config.yaml
n_layer: 16
d_model: 224
n_experts: 16
experts_per_token: 1
d_expert: 416
d_shared_expert: 0
activation: "mish"
moe_layers: [3, 4, 5, 6, 7, 8, 9, 10, 11, 12, 13, 14, 15]
router_score: "sigmoid"
normalize_top_k: false
routed_scale: 1.0
balance_loss: 0.00167
balance_bias: true
router_cosine_scale: 10.0
init_std_router: 0.00972
lr_router: 0.000425
vocab_size: 10482
norm: "rmsnorm"
norm_eps: 1e-06
tie_embeddings: true
optimizer: "soap_variant"
lr: 0.00391
beta1: 0.95
beta2: 0.95
grad_clip: 1.0
batch_tokens: 65536
seq_len: 1024
train_tokens: 330700000
steps: 5047
dataset: "wikipedia_en"
Below are experts of layer 9 (counted from 0) of a mixture-of-experts language model. Rows are named router (the router's row for the expert), up (a neuron's input weights, with its number), down (a neuron's output weights, with its number) and show model dimensions 160-191. Each number is 128 + 24 x the weight over its row's rms, rounded and kept within 0 to 255.
Before each expert's rows: a language model's description of what the expert responds to; "mostly gets" lists some tokens that are sent to it at least half of the time. This comes from a sample of Wikipedia text that the model never trained on.

# expert 1
Description: Digits and numeric pieces, mostly years, inside tables, census lists, date ranges and coordinates, such as 2016, (201, 1790.
mostly gets: " 2011", " 2016", " (201", " (200", " 198", " 2014"
router [133 124 127 124 147 170 129 111 129 115 105 131 104 125 182 126 125 150 138 132 159  98  93 129 135 140 159 158 114 107 138 156]
up11 [142 114 125 136 131 144  88 161  66 110 138 104  92 130 139 111 138 145 159 124 125 140 123 154 167  94 147 144 177 180  69 125]
down11 [151 138 140 118 109 132 125  99 118 134 111 130 131 144 104 133 167 133  90 126 105 120 107 115 108 110 109 171 103 139 110 126]
up12 [154 154  89 143 152 137 138 117 102 137 124 151 103 126 110 132 184 107 123 205 104 130 179 144 111  95 145 112 108  98 118 128]
down12 [104 193  75 103 159  94 148 106 139 132 139 166  98 159 150 154 124 108 145  86 127 150 122 139 113 127 135 129 105  87 141 120]
up13 [159 103 107 118  86 178 164 127 170 135 147 101  80 138 135 172 138 146 169 107 188 100 123 122 157 156  97 181 129 114 169 142]
down13 [123 160  82 115 148 147  88 113 101 108 123 157 121 154 140 147 121 152 135 147 137 163 143 117 131 122 165 110 119 105 143  96]
up14 [129 142 121  94 130 135 126 168 144 133 129 118 120 150 164 162 144 167 112 143 137 146 141 158 104 126  94 120 121 139 138 103]
down14 [118 165 121 105 111 164 127 112 127  87  77 149 127 117 136 131 139 115 101 127 161 155 147 111 146 185 124 115 160 100 120  73]
up15 [146 174 173 107 157 149 118 169 110 146 132 145 103 151 128 112 140  90 128 153 139 132 112 115 151 101 115 186 129 119 129  65]
down15 [155  75 102 144 122 102 132 104 151 117 106 132 157 125 125 167 132  83  91 150 144 120 139 122 100 100 130 102 127 158 151 171]
up16 [ 90 130 130 138  53 137 115 117 106 116 127 100 115 142 115  89 151 178  93  91 144 153 134  82  72 165 104 118 110 173 141 126]
down16 [113 157 124  94 120 106 187 164 168 177  90  97 152 136 129 115 133 138 140 151 101 138 122 140 171 135 196  79  91 132 155 138]
up17 [122  93 149 134 163 144 112 113 110 108 102  39 128 137 144  93 145 173 148 178 120 126 147 127 148 133 143 132 130 113 113 115]
down17 [ 97 128 166  94  98 138 134 107 131 143 148 127 134 150 114 108 130 154 121 152 114 139 164 153 131 132 134 119 105 154 121 144]
up18 [162 133 143  83 130  77 121 156 143 130 137 112 154 114 131 166 123 107 112 140 117 116 153 159 138 156 117  92  92 151 145 118]
down18 [130 127 124 125 128  86 116 139 116 145 120 124 135 136 185 119  85 177 123 136 144 112 145 128  98 117  70 117 137 105 128 152]
up19 [106 117  96 153 192 171 134 171 175 122  86 118 124 121 142 139 155 119 106 154 104 124 115 115  94 139  77 125 117 104 123 112]
down19 [110 142 124 136 136 107 134 152 112 110 153 133 127 112 136  99 158  89 119 111 119 120 119  98  85 164 128 153 126 119 130 135]
up20 [147 166 121 121  90 135 142 129 160 119 116 137  93 187 123 137 128 128 106 174 171 159 107 144 143  79 117  77 181  70  95 141]
down20 [ 82 141 212  98 112 112 127 138  81 115 156 104  79 127 155 137 155 154 156 125 135 137 100  87 137 151 140 151  97 163 152 119]
up21 [126 116 123 155 136 125  60 136 142 111 115 144 153 120 132 121  96 147 172  84 124  63 129 156 145  98 116 129 106 114 141 137]
down21 [130 151 132  69  99 124 159 112 113 148 122 128  99 107 111 135 148  98 148 128 129 103  94 111  90 123  87  92 126 114 129  76]
up22 [128 143 108 129 137 146 161 112 118 102 147  95 139 113 155 153  85 130 153 107  77 102 124 172 112 105 116 138 133 108 131 112]
down22 [ 90 133 113 112 175 126 147 127 118 111 122 143 116  80 133  77  86 104 121 130 136 156 107 112 123 115 127  99 143 164 136 143]
up23 [124 132 134 134 158 153 153 121 124 116 124 143 142  91 137 143 113 105 121 146 129 128 142 157 126 141 124 119 127 171  97 145]
down23 [118  74 139 106 108  69 148 129 108 149 140 159 139 130 113  41 108 132 158 150 153 150 120 120 125 142 134  71 102 151 133 131]
up24 [124 144 135 129 108 171 119  90 113 129 140 113 138  84 130 157 112 110 139 144 119 158 167 129 155 163 161 115 120 102 102 174]
down24 [112 135  99 148 121 151 178 114 115 166 131 119 104 119  93  75  95  96 115 101 140 167 178  97 146 145  83 103 116 145 176  97]
up25 [100  70 163 122 130 172 128 101 111 149  88  82 104 186 139 130 106 130  86 157 188 113 126 111 131 177 126  97 164 137 126 139]
down25 [102 126 173 149 148 126 130 103 160 136 132 119 122 135 195 135 165 102  93 147 148 131 126 125 139 138 110 100 179 111 115 193]
up26 [ 92  95 127 140 138 135 134  96 141 156 123 152 124  98 173 132 112 138  81 105 159 154 130  85  95 139 178 134 174 135 159 149]
down26 [129 156 113 113 124 141 139 134 102 156 165 139 145 152 158 108 142 119 156 141 103  92  82  92 139 158 113 146 133 133 113  94]
up27 [123 168 146 128 149 127 134 134 126 151 145  91 114 194 182 103 155 141 162 129 175 147 127  96 108 140 139 128 146 173 139 121]
down27 [166  67 135 120 143 132 125 133 120 193 153 133 116 129 132 124 113 122 122 142  70 106 119 103  89 151 176  95 173 121 157 119]
up28 [145 156 143 123 165 187 127 103 121 115 154 117 143 116 156 159 115 167 140 130 145 157 174 150 153 113 104 106 110 136 134 106]
down28 [149 151 145 129 153 148 127 146 152 153 135 164 123 117 112 163 109 127 130 152 124 160 120  98 149 170  90 128 128 157 147 121]
up29 [114 110 133 156 130  97 113  73 113  53 101 144 132 106 144 186 162 107 158 137 103 125  90 125 131  98 116 132 139 123 104 148]
down29 [ 98 135 165 164 202 166 104 134 163 142 156 147  96 128  82 148 107 146 134 126 137 143  92 130 124  86 107 159 143 144 105 125]
up30 [128 137 142 110 149 152 113 173  98 108  78 138 105 148 119 110 141  93  87  52 145 138 112 163 159 168  85 159 122 134 125 140]
down30 [143 164 107 159 147 104 114 171  93 114 131 100 121 144  73 143 161 122 129  94 121 111 116 101 145 133 130 115 128  76 144 125]
up31 [ 81 138 100 136 161 127 148 137 120 115 133 118 131 182 119 159 156 127 107 160 136 137 126 116 167 124 120  69 102 135 120 120]
down31 [133 124 101 130 112 112  92 181 128 102 151 153 141 168 164 141 145 141 130 140 115 122  88 123 160 132 174 120 156 150 123 157]
up32 [130 117 101 134 117 161 140 113 103 160 104 107 176 152 113 112 128 143 145 111 133 120  97 100 108 141 166 109 118 132 126 177]
down32 [119  88  93 138 152 138  79 126 111 175 148 118  83 138 139 146 138  96 155 144 128 111 136 167  84 170 159 108 158 134 143 118]
up33 [159 135 110 139 134 136 123 140 138  82 121 100 131 130 134 149 137 171  92 107  99 133 185 155 136 115 145 130 146 128 141 136]
down33 [104  91 110 109 144 124  99 106 156 137  96 134 137 143 125 135 133 101 127 124 137 108 132 145 176 158 149 108 111  95  84 103]
up34 [130 142 128 140 120 150 108 111 173 121  84 118 105 136 104 116 103 103 134 119 101 124 126 138 116 138 168 109  93 105 174 111]
down34 [123 152 115 145 118 121 120  83 170 122 150  99 115 140 154 104 155 134 122 118 117 128 127 120 121  99  94 132 146 135 163  76]
up35 [111 178 132 144 143  81  68 140 126 100 134  88 111  90 138 165 126 131 120 117 159 125 103 150 120 108 148 118 102 128 132 125]
down35 [102 111  99  80 104 118 132 106 146 153 127 141 132  91 147  98 114 107 110 163 162 112 101  95 116 147 140 135 109 126 129  94]
up36 [139 118 148 140 156 125  93  86 142 158 118 110 110 145 139 106 103 128 135 146 135  94 172 173 121 155  83 147  89 132 134 110]
down36 [108 122 108 117  64 100 139 121 118 135 126 146  99 104 132 147 139  95 126 116 133 122 110 135 139 148 137 126 149 141 155 116]
up37 [103 141  86 147 129 156 145 110 113 119 137 108 109 140  89 122 152 132 127 146 163 126 102 137 134 129 164 162 104 126 111 115]
down37 [128 155 182 132 139  51 155 137 123 152 115 123 114 142 115 147 118 114 130 119 129 122 142 111  87 122 136 122  81  88 132 157]
up38 [123 118 120  93 142 136 103  88 154 130 117 160 116 153 119 160 115 103 118 100 136 105 115 176 101 114 110 134 153  89  98 141]
down38 [123 152 145 124 125 115 151 144 100 165 128  99 136 202 138 110 120  94 136 133 147 104 126 119 117 120 114 119 147 117 146 100]
up39 [101 153 147 115 124 144 108 121 137 173 136  82 115 119 171 139 154 156 106 103 115 122  95 100  88  91 131 150 126  90 145 140]
down39 [116 132 152 107 142  87 151 152 139 127  94 104 107  99 108 123 113 144  44 138 121  99 168 117 144 127 167 121 120 124 126 110]
up40 [100 141 152  84 147 144 120  88 158 107 151 127 105 168 135 173  84 156 136 140 173 115 152 109 133  70 116 110 113 121 129 138]
down40 [108  85 164 147 158  94 126  63 118 126 145 115 151  99 112  98 125 164 145 138  86  93 125 131 104 108 144 152 139 142 110  79]
up41 [170 131 176 128 108 189 117  87 121 125  88 127 111 124 109 105  88 164  83 160 118 101 124 161 168 107 124 128 146 144 127 163]
down41 [113 112 101 135 130  96 129 179 101 121  96 146 103 179 144  84  70  86 123  62 103 147 150 106 141 137 148 102 133 149 138  75]
up42 [144 156 122 160 121  85 143  97 124 111  97 136 123 118 112 104  97 127 127 105 123 112 118  90 127 171 112 135 123 150 158 113]
down42 [163 139 158 130 124 132 114 153  68 132 143 129 128 155 131  95 124 107  74 121 110 109 149  86 163 110 150  97 102 119 145 151]

# expert 8
Description: Table pipes, colons, dashes and month names in dates and schedules, such as the pipe after a city, March 1, June 2 – October.
mostly gets: " September", " October", " January", " February", " June", " July"
router [154 117 107 133  89 164 137 110 119 155 125 122 151 119 106 106  76 109 132 106 140 112  84 125 151 142 107 135 104 122 153 191]
up11 [153 120 136  98 124 138  98  99 124 137  81 113 122 113  77 131 116 162 139 112 124 120 126  67 122 138 127 142 145 105 180 172]
down11 [132 113 153 128 115 154 123 175 106 142 110 126 170 139 104 125 159 120 150 123 110 143  81 131 189 113 129 123 137 115 128 127]
up12 [163 153 113  88 125 128 162 201 119 123 154 123 123 134 108 156 142 116 108 117 106 136 119 113 109 112 149 150 154  80 101 151]
down12 [137 111 100 168  72 106 124 138 130 115 141 159 141 129 144 116  89 111 160 137 162 159 125 127 103 118 135 102 106 141 119 142]
up13 [ 94 107  97 133 145  94 138 110 139 117 125 159 147 123 149 142 133 165 143 116 140 125 119 173 125 113 136 164  85 105  91 135]
down13 [136 144 158 144  91 186 112 175 117 122  86  80 106 162 141 158 138 106 116 128 128 168 133 139 132 142 131  94 141  82 151 158]
up14 [129 104 119 177 112 161  54 139 134 155 130  94 154 125  94 146 136 117 144 117 149 124 127 155 125 154 132 117 115 114 114 134]
down14 [160 120 135 103 132 147 159 130 166 120 193 112 126 119 127 124 123 125 108 130  98 159 128 109 126 131 139 100 152 150 139 123]
up15 [ 96 164 107 143 115  99 185 185 137 134 114 149 115 163 138  97 120 168 124 129 144 161 119 109 147  99 132 133 109 172 154 144]
down15 [ 73 129  91 123 132 127  89 102 118 112 116 202 121 109 131 100  89  82 114 111 139 139 134 120 154 117 108 122 116  95  86 141]
up16 [131 139 151 114 107 116 130 120 112 134 115 153 106 105 152 154 126 145 175 132 126 162  93 123 139 179  88 119 114 156 111 139]
down16 [127 144 150 117 103  88 108 129 122 143 168 102 161 167 117 110 153  55 113 121 139 105 144 125 145 138 122 127  97 145  98 118]
up17 [135 134 137 140 144 142 180 130 130 135 113 118  99 114 118 160 114 136  92 183 145 102 165 129 101 147 128 141  95  64 132 110]
down17 [ 79 100 174 140 113 106 135  83 141 100 151 133 121 125 152 120 149 143 126 127 121 129 106 176 176 167 135 112 111 135 144 150]
up18 [ 95 137 128 133 142 130 123 115 105 105 125 149 133 121 160 118 112 124 141  99 168 111 120 139 127 104 151 167  90 103 132 155]
down18 [127 150 105 101 141 147 102 119 105  67  84 146 113 112 106  82 108 132 142 114 134 147 133 165 107 157 164 121 114  78 134 133]
up19 [150 181 144  80 151 118 120 132 113  95 145 124 113 139 128 162 181 118 123 105 157 128 122 101 121 141 133 132  93 129 163 150]
down19 [109 115  85 122  91 128  95 129 123 133 155 108 120  93 139 107 140  68 127 124  91 141 121 144 127 133 111 107 147 116 148 128]
up20 [102 111 127 129 104 107 157 124 123 168  99 103 130 135 127 159 158  94 138 106  88 113  93 116 153 130 129 132 102 135 128 128]
down20 [109 168 106 135 122 176 137  74  99 100 141 113 125 109 141 120 121  86 116 117 121 112 158  88 105  99 115 114 105 129 112 165]
up21 [122 149 131 127 152 151 104 141 153 119 114  94 143 137  82 130 138 152 162 101  89 122 101 112 172 144 138 104  84 153 106 122]
down21 [151 140 108 112 142 132 109 143 173 126  92 119 165 130 124 126 102 147 149 124 143 112 171 123 146 150 111 134 109  90 149 118]
up22 [115 141 126 111 117  90 123  90  96 154 118 100 137  91 105 151 114 152 140 146 140 140 175 172 145 102 126 197 181 155 148 142]
down22 [ 86 196 121 164 144 129 143 147 122 133  82 140 152 165 161  97 117 129 135 144  93 112 113 118 136  96 120 130 126 142 127 137]
up23 [163 129 117 134 132 100 171 147 128 134  96 127 143 105 138 168  99 107 126 114 135  85 140 115 104  98 122 193 117  84  98 166]
down23 [116 125 140 124 124 173 128 145 160 110  96 120 109 117 115 106 145 104 145 121 129 121 187 149 144 107 146 113  54 151 171 127]
up24 [133  95 139 142 144 118 125 105  96 155 138 125  78 102 141 124 177 134 108 104  85 175 126 133 120  99 122 119 125 141  88 169]
down24 [161 124 152 157 117 123 129 150 125 141 127  64 139 116  76  83 124 123 129 121 155 127  92 117 103 113 114 146 154 146 119 100]
up25 [137 127  91 143 169 141 149 145  90 127 116 120  81  87 111 161  96 158 151 131 118 115  90 140 116 114 145 128 144 130 116 112]
down25 [137 150 127 131 103 101 108 122 143 113 113  96 148 104 128 135 133  88 140 163 119 117 129 148 138 119 161 103 143 149 133 106]
up26 [123 132 153 112 106 162 136 122 135 143 172 108  98 132 116 130 108 128 146 101 155 141  96 138 128 115 110 109 110 140 154 140]
down26 [118  96 114 139 145  90 114 139 119 148 125 141 118 111 123 150 134 110 106 119 175 185 115 123 148 149 129 145 127 132  94 143]
up27 [124 129 148 145 108 154 145 149 136 119 149 103  79 152 151 162 137 130 172 123 156  97 147 113 127  92 120 106 137 124 136 107]
down27 [118 130  92 112  88  99 164 155 121 138 128  67  90 138 152 114 150  94 164 140 159 108 161 115 138 130 164 105 122 139  91 145]
up28 [152 107  88  81 114 140 140 110 127 147 128 125 101 107  82 138 126 132 113 136 147 170  85  90 134 162  96 165 133  99  95 140]
down28 [147 114 162 122  80 136 153 177 107 111 138  95 152 157 101 151 163 102  95 138 124 126 125 138 120 169 105 141 131 141 153  95]
up29 [125 149 144 107 103 152 129 131 142 103 121 108 120 151 147  97 142 171 161 131  87 135 121 122 144 132 144 155 147 111 152 130]
down29 [150 129 139 167  83 155 101 127 149 103 140 100 119 171 134  87 125 124 109 139 129 121 147 104 149  89 118 127 132 170 129 185]
up30 [168 127 109 132 141 141 148  97 114 130 132 111 137 144 115 155 111 152 113  81 111 145 149 116 129 134 118 135 126  99 142 121]
down30 [136 150 112 110 136 112 124 134 140 136 131 169 105 106 126 125 138 134 135 111 124 134 107 124 161 179 110 113 141 125  98 125]
up31 [139 131 191 107 111 178 156 126 116 139 142 109 152 100 134 186 123 126 112 120 131 135 102 152 101 157 174 115 124 163 149 174]
down31 [136 161 127 123 103 139  99 117 144 139 127 120 128 161 149 105 110 128 121  93 145  86 145 136 130 108 118 134 123  93 159 139]
up32 [123 174  66 163  83 176 104 130 135 175 160 145 123 140 110 113 151 119 118 122 143 167 120  91 148 109 126 117 172 119 141 142]
down32 [178 155 154 132 137 100 100  79 141  64 139 113 148 111 155 106 161 127 129 140 115 112 132 136 111 141 113  92  96 159  89 159]
up33 [118 137 114 111 112 115 151 152 150 159 136 129 133 142 139 159 114 149 109  98 141 105 107 151 123 136 128 141  94  77 142 118]
down33 [ 76 140  98 142 111 118 136 132 145 106 122 130 130 104 146 140 108 121 138 107 115  88 150 107 142 123 167 104 120 142 139 106]
up34 [180 126 108 116 119 141 131 151 141 147 132 130 110 120 123 131  94 135 167 136 108 169  79 148 113 109 107 112 147 169 145 127]
down34 [120 166 132 155 146 108 128 160 126 100 138 157 130 153 148 156 164 151 137 127 110  87 163 107 129  98 130 135 109 111 164 133]
up35 [134  79 114 158 124 146  91 100 159 142 116  96 100 111 143 195  78  99 137 114 137 133 110 133 138 191  95 104 122 146 158 138]
down35 [100 119 133 118 110 115 100  83 111 114  92 154 153 148 101 106 107 154 140  95 138  90 137 118 115 116 137 117 101 162  78  91]
up36 [ 93 106 130 160 126 134 142 117 123 160 153  99 134 106 135  92  93 158 138 165 106 125 108 112 175 186 115 115  91 108 140 148]
down36 [148 131 128 120 121 148 183 122 104 112 111 143 118 141 147 108  85 115 107  95 157  92  96 117 153 106 123 133 139 155 144 107]
up37 [ 97 124 110 162 121 130 119 149 155 155 135 101 147 138  93 132 101 137 150 132 118  84 132 144 157 114 135 100 111 117 143 143]
down37 [149 159 117 125 119  80 110 151  72 162 139 120 156 114 133 120 114 129 106  96 146  92 149 161  95 141 149 137 154 148 145 129]
up38 [146  92 160 131 109 124 127  95 105 150  67 111 139  81 114 156  98 180 126 129 119 154 139 120 122 106 143 125 130 113  92 121]
down38 [114 163 158 140 165 104 142 178 133 110 134 103 125 159 109 165 183 123 142 132 100 100 165  88 105 109  86 171 179 133 107 135]
up39 [156 149 133 108 120 160 101 112 137 113 120 145 139 128 111 110 165 121  79 135 114 144  94 105 116 108 122 120 100 112 131 147]
down39 [163 143 114 168  94 143  97 198 133 139 139 138 154 152 128 122 161 147 162 155 115 121 106 138 111 140 160 118 113 100 106 106]
up40 [111 166 135 120 111 135 148 163 132 120 110  92  83  86 123  89  86 125 135 126 165 129 102 101 121 104 121 102 143 148 121 133]
down40 [103 122 140  99 125 103 119  53 117 121 185 129 124 116 107 137 142 127 152  71 112 180 145 140 130 141 146 149 110  78 135 162]
up41 [127 120 148 154 120 136 122 148 116 143 108 102 117 149 111 179 157  80 133 108 170 130 117 140 121 125 134 125 165 129 107 160]
down41 [ 98  97  87 153 133 132 169 165 112 158  90 112 137 137 106 107 125 112 131 126  80 104 120 138 136 130 126 127 159 127 129 129]
up42 [106  92 132 133 112 110 127 134 148 130 132 121 121 125 149 104 131  92 179 150 102 117 143 140 120 140 118 129 142  92 145 128]
down42 [153 157  76 193  98 173 110 115  94 125 163 139 124 174 111  86 164 162  83 119 116 137 118 130 141 114 123 120  88 145 111 124]

# expert 4
Description: Single capitals and capital pieces inside codes and abbreviations in tables, such as GER, DAY, DART, SCO, plus closing brackets.
mostly gets: "AR", "$", "X", " TV", "I", " MF"
router [151 144 111 141 158 126 152 131  60  67 144  73 112 133 150 120  86 153 104 151 176 143  66 154  94 134 136 108 118 112 162 145]
up11 [120 127 134 150  74 109 171 141 153 105  66 139 142 110 131 128 108 122 140 111 134 149 167  93  93 130 131 127 122 118 129 146]
down11 [108 120 151 138 155 104  89 138 111  76 150 103 128 134 139 106 116 157 103 135 153  90 126 127 113 131  92 142 106 110 133 108]
up12 [119  81 160 150 136 162 122 124 115 131 112 122 146 124  95 158 157 130 103 112 117 133 130 152 113 100  86 117 118 110  91  85]
down12 [124 137 143 102 130 105 178 118 121 127 163 120 137 102 131 136 110 129  86 112  88 109 160  89 156  83 104 107 149 104 128 160]
up13 [ 81  96 103  63 116 113 159  92 133 120 161  73 149 126 161 140 125 125 149  95 150 111 127 130  77 142 141 127 139 137 120 125]
down13 [123 111 139 128 104 127 113 112 142 156 132 179 152 150 212 128 147  99 115 141 134 115 145  90 113 148  96 127 161  76 123 151]
up14 [130 166 143 131 124 161 128 128 141  84 139 122 125 103 120 156 127 120 108 135 155 170 117 141 115 107 106 118 145 152 113  82]
down14 [122  74  93 150 110 109 105 168  88 159 124  78 110  95 150 174 137 113 113 116 129 125  99  97 174 126 136 117  92 158 137 136]
up15 [167 114 144 141 160 121 113 133 158 165 136 108 102 101 131 154 109 153 126 139 164 199 105 144 137 112 147  93 143  96 153 127]
down15 [133 157 135 162 116 141 109 115 111 120 154  95 128 144  97 120 132  99 123 118 101 127  98 165 155 175  98 122 132 156 133 134]
up16 [122 124 164 135  66 177 118 154 134 128 143 148 140 152 171 131 122 148 140 141 125 150 142  84 144 143 150 119 117 139 150 124]
down16 [ 87 127 148 130 108 130 112 113 141 131  80 130 135 118 137 131 117 105 131 148 127 118  92 112 121 108 146 148 112 138 136 127]
up17 [127 147  88 149 130 103 119  83 122 156 103 124 116 169 114 138 129 133 188 126 156 110  93 120 155  65 149  87 151 115 156 152]
down17 [124 164 169 112 114 120 123 133 130 122 109 123 144 126 107 148 117 130 107 102 111 132 154 117 110 129 121 121 117 125 114 113]
up18 [ 95 136 135 156 138  88 106 122 103  62 120 131 157  94 134 115 140 120 111 128 152 141 116 109 130 171 139 152 130 111 107 159]
down18 [118 146 106 118 116 117 147 203 132 113 148 131 157  84 117  99 137 100 169  90 104 109 120 101 125 124 139 165 138 124  95 123]
up19 [126  77 139 122  90 158 137 117 147 131 118 132 103 128 114 101 126 135 122 124 108 140  77 128  99 166 119 105 130 130 145 146]
down19 [128 116 137 144 135 126 129 135 120 109 110 114 109 117 133 152 162 138 127  96 103 179 153 172 112 136 134 147 111 163 133 104]
up20 [143  90 116 144 148 161 112 138 108 108 114 100 137 138 118 137 107 117 134 159  94 158 152 119 154 131 111 119 107 111 147 146]
down20 [129 143 152 142 150 152 141 118 104 140 125 150 159 110 143 145 139 153 118 119  76 103 123 106 123 177 164 124 142 123 152 112]
up21 [131 119 160 128  90 126  89 132 113 139 158 149 156 114 154 131 160  87 142 183 134 109 123 141 133 100 113 146  95 122 146 106]
down21 [ 92 100 164 129 121 124 118 111 129 149 114 136 129 166  92 119 155 102 144 141 141 103 128 138 138 117 119 140 146 146 136 144]
up22 [133 125 126 156 122 160 102 149 169 139 128 101 118 129 162 104 141 136 109 139 188 161  87 150  90 115 112 100 101 148 133 119]
down22 [139 113 136 121 146 146 121  75 122 150 154 122 146 100 130 149 130 149 157 156 130 106 115 132 119 134 144 172 104 100 144 133]
up23 [174 138 157 142 163 157 156 109 133 159 110 130 128 149 136  77 136 107  97 155 103 145 107 111 146 132 108 113  87 141 147 161]
down23 [125 114 158 137 135 156 103 150 157 165 129 128 139 100 126 124 137 107 138 159 127 161  99 122 140 125 139 149 111 114 130 107]
up24 [196 136 139 129 110 143 145 129 126 116 172 109 162 170 152 139 133 179 160 140 116 153 138 119 123 123 131 115 113 114 126 141]
down24 [ 98 127 116 156 122 144 154 135 163 143  78 182 129 127 114  72 101 110 116  94 142 153 131 104 131 127 102 129 133 157 115 126]
up25 [174 137 157 126 148 122 132 144 148 176 156 101 160 160 165 114 150 129 143 156 188 139 132 160 158 107 164 114 120 122 108 127]
down25 [132 128 159 108 175 146 143 131  94 150 152 162 126  99 100  81 109  91  97 110 136  79 133 126 140 153 125 174 121 123  86 137]
up26 [129 140 130 145 140 108 143 143 140 108 127 143 122 118 175 114 107 156  89 161 108 155 143 142 119 136  92 112  98  69 160  92]
down26 [104 142 146 116 147 129 131 131 159 108 128  84 170 127 149 154 141  89 200 117 120 121 112 141 134  65 134  81 129 110 121 140]
up27 [151 103 118 148 129  81 166 127 136 120 106 110  87 133 140 138 120 132 112 154 157 154 104 142 176 113 158 132 166 126 137 109]
down27 [147 117 177 159 134 101 196 127 144 135 163 102 120 227 102 131  74  83 174 164 118 100 110 134 106 132 146 114 173 146 180 148]
up28 [ 81 159 104 153 164 123 119 167  82  96 149  89  99 166 173 127 133 134 144  96 140 124  92 129  93 138 117 121 139  96 135 107]
down28 [109 123 125 138 176 149 144  99 131 136 136 134 114 140 103 126  96 116 143 135 126 162 104 120 115 106 152 118 163 123 122  94]
up29 [131 147 152 116 146 162 116 103  97 136 154 148 117 158 140 140 131 114 124 162  83  87  89 100 110 177 201 132 116 144 138 174]
down29 [146 123 141 160 143 125 156 128 127 144 127 130 131 157 172 176 136 111 129 126 126 138 134 102 166 121 162 158 145 134 133 113]
up30 [150 134 103 154 118  83 147 131 100  88 124  94 133 126 122 133  88 128 171 151 146 105 160 110 141  97 156 153 115 144 147 127]
down30 [147 137 116 121 166 152 121 137 180 105 118 130 159 172 124 109 108 133 158 146 131 153 135 134 161 157 170 136 156  97 108 152]
up31 [135 121 107 164 109  94 103 145  80 145 115 139 107 120 134 129 117  94 103  94 125 153 106  79 117 161 130 123 107 115 134 122]
down31 [ 97 160 117 141 127 133 157 100 140 146 147 117 123 146  90 136 101 121 130 107 145 114 127  85 132 110 132  73 108 126  92 134]
up32 [165 125 108 104 156 146 128 120 112 106 117 163 129 137 150 126 113 136 126 107 119 153 111 121 131 183 164  99 145 123 124 103]
down32 [147 130  84 146 110 107 119  69 178  86 166 123 168 139  85 129  98  91 119 135 148 150 103 118 127 128 125 142 108 137 111 146]
up33 [124 128 146  64 149 142 132  90 132 131 106 159 153 112 170  95 194  88 148 136 146 143 127 146 109 120 162 130  80 112 143 136]
down33 [163 117 114 112 128 109 111 137 140 159 148 121 146 159 143  98 160 177 138  85 144 116 137 111 150 134 105 157 138 116 122 133]
up34 [163 136 114 147 135  95 123 130  92 129 134 137 131 110 104 153 129 114 111 140 164 180 124 128 148 114 136  99  95  80 146  57]
down34 [105  98 140  83 145 121 106 128 125  94 134 101 141 177 142  91 135 136 148 158 157 141 124  46 185 147 132 143 155  69 113 118]
up35 [160 113 114 137 105 154 131 125 110 138 135 116 144  86 115 132 118 122 152 121 107 122 133 116 128 140 173 131 134 127  64 123]
down35 [114 125 164 149  79 114 138  74 157 112 146 100 166 150 131 135 111  93 152 142 102 119 110 115  78 158 105 103 114 158 122 136]
up36 [166 132 115  97 138 141 138 138 151 130 110 119  85 143 137 154 132 132 100 155 153 117 123  79 149 116 143 122 121 142 131 128]
down36 [145 128 166 152 130 143 109 122 161 131 133  74 112 128 107 132 117 130 136 149 108 119  94  83 116 109 110 146  94 148 156 164]
up37 [131 133 151 133 125 134 131 150  96 111 160  74 146 130  79 120 120 158 133 139 110 153 133 166  96 107 147  98 131  98 154 154]
down37 [ 98 123 179 154 173 130 141 119 152 111 113 198 133 132 113 138 111 161 151 152  96  93 106 141 157 135 141 162 111 134 123 133]
up38 [ 77 174 105 168 122 128  95 132 141 142 143 111 123  88 125 112 129 137 164 138  93 131 113 153 138 143 124 122 131 133 115 119]
down38 [121 154 136 113 121 136 126  91 125 165  83 139 154 137 111 100 128 114  75 153 101 110 135 125 128 104 114 117 139 131 155 132]
up39 [ 97 100 124 134 119 115 119 152 152 108 140 154  90 112  78 119 148 112 143  86 141 111 136 155 130 134 126 135 149 143 140 172]
down39 [113 100 150 132 130 129 172 158 147 142 153 118 137 120 127 158 134  86 168 115 123 138 130 114 131 144  78  77 104 160  77 140]
up40 [114 139 186 124 133 111 149 148 144 107 107 116 138 103 130 118 113 165 108 107 106 157 105 155  89 172 157  93 123 175 142 131]
down40 [165 164 158 144 109 136 105 153 142 163 113 138 144 138 181 145 109  76  92 159 122 140 134 127 181 143 123 152 117 111 113 124]
up41 [186 116  77 129 117 148 100 119 167 160 175 117 124 156 170 123 104 134  70 114  86 117 144  93 131 107 119 122 143 134 118 139]
down41 [ 94 141 107  53 127 129  74 136 118 158 148 107 121 120  91 151 163 161 115 173 102 143 127 108 111 119 120 159 179 105 141 122]
up42 [147 168  88  99 125 157 126 103 110 122 104 136 182 130 114 173 142 135 173 115 127 160  97 166 126 178 153 103 131 138  96 126]
down42 [132 151 123 147 131 121 144 103 143  98 135 132 108 143 128 165 138 130 111 131 125 139 166 105  85 113 130 124 114 135 162 116]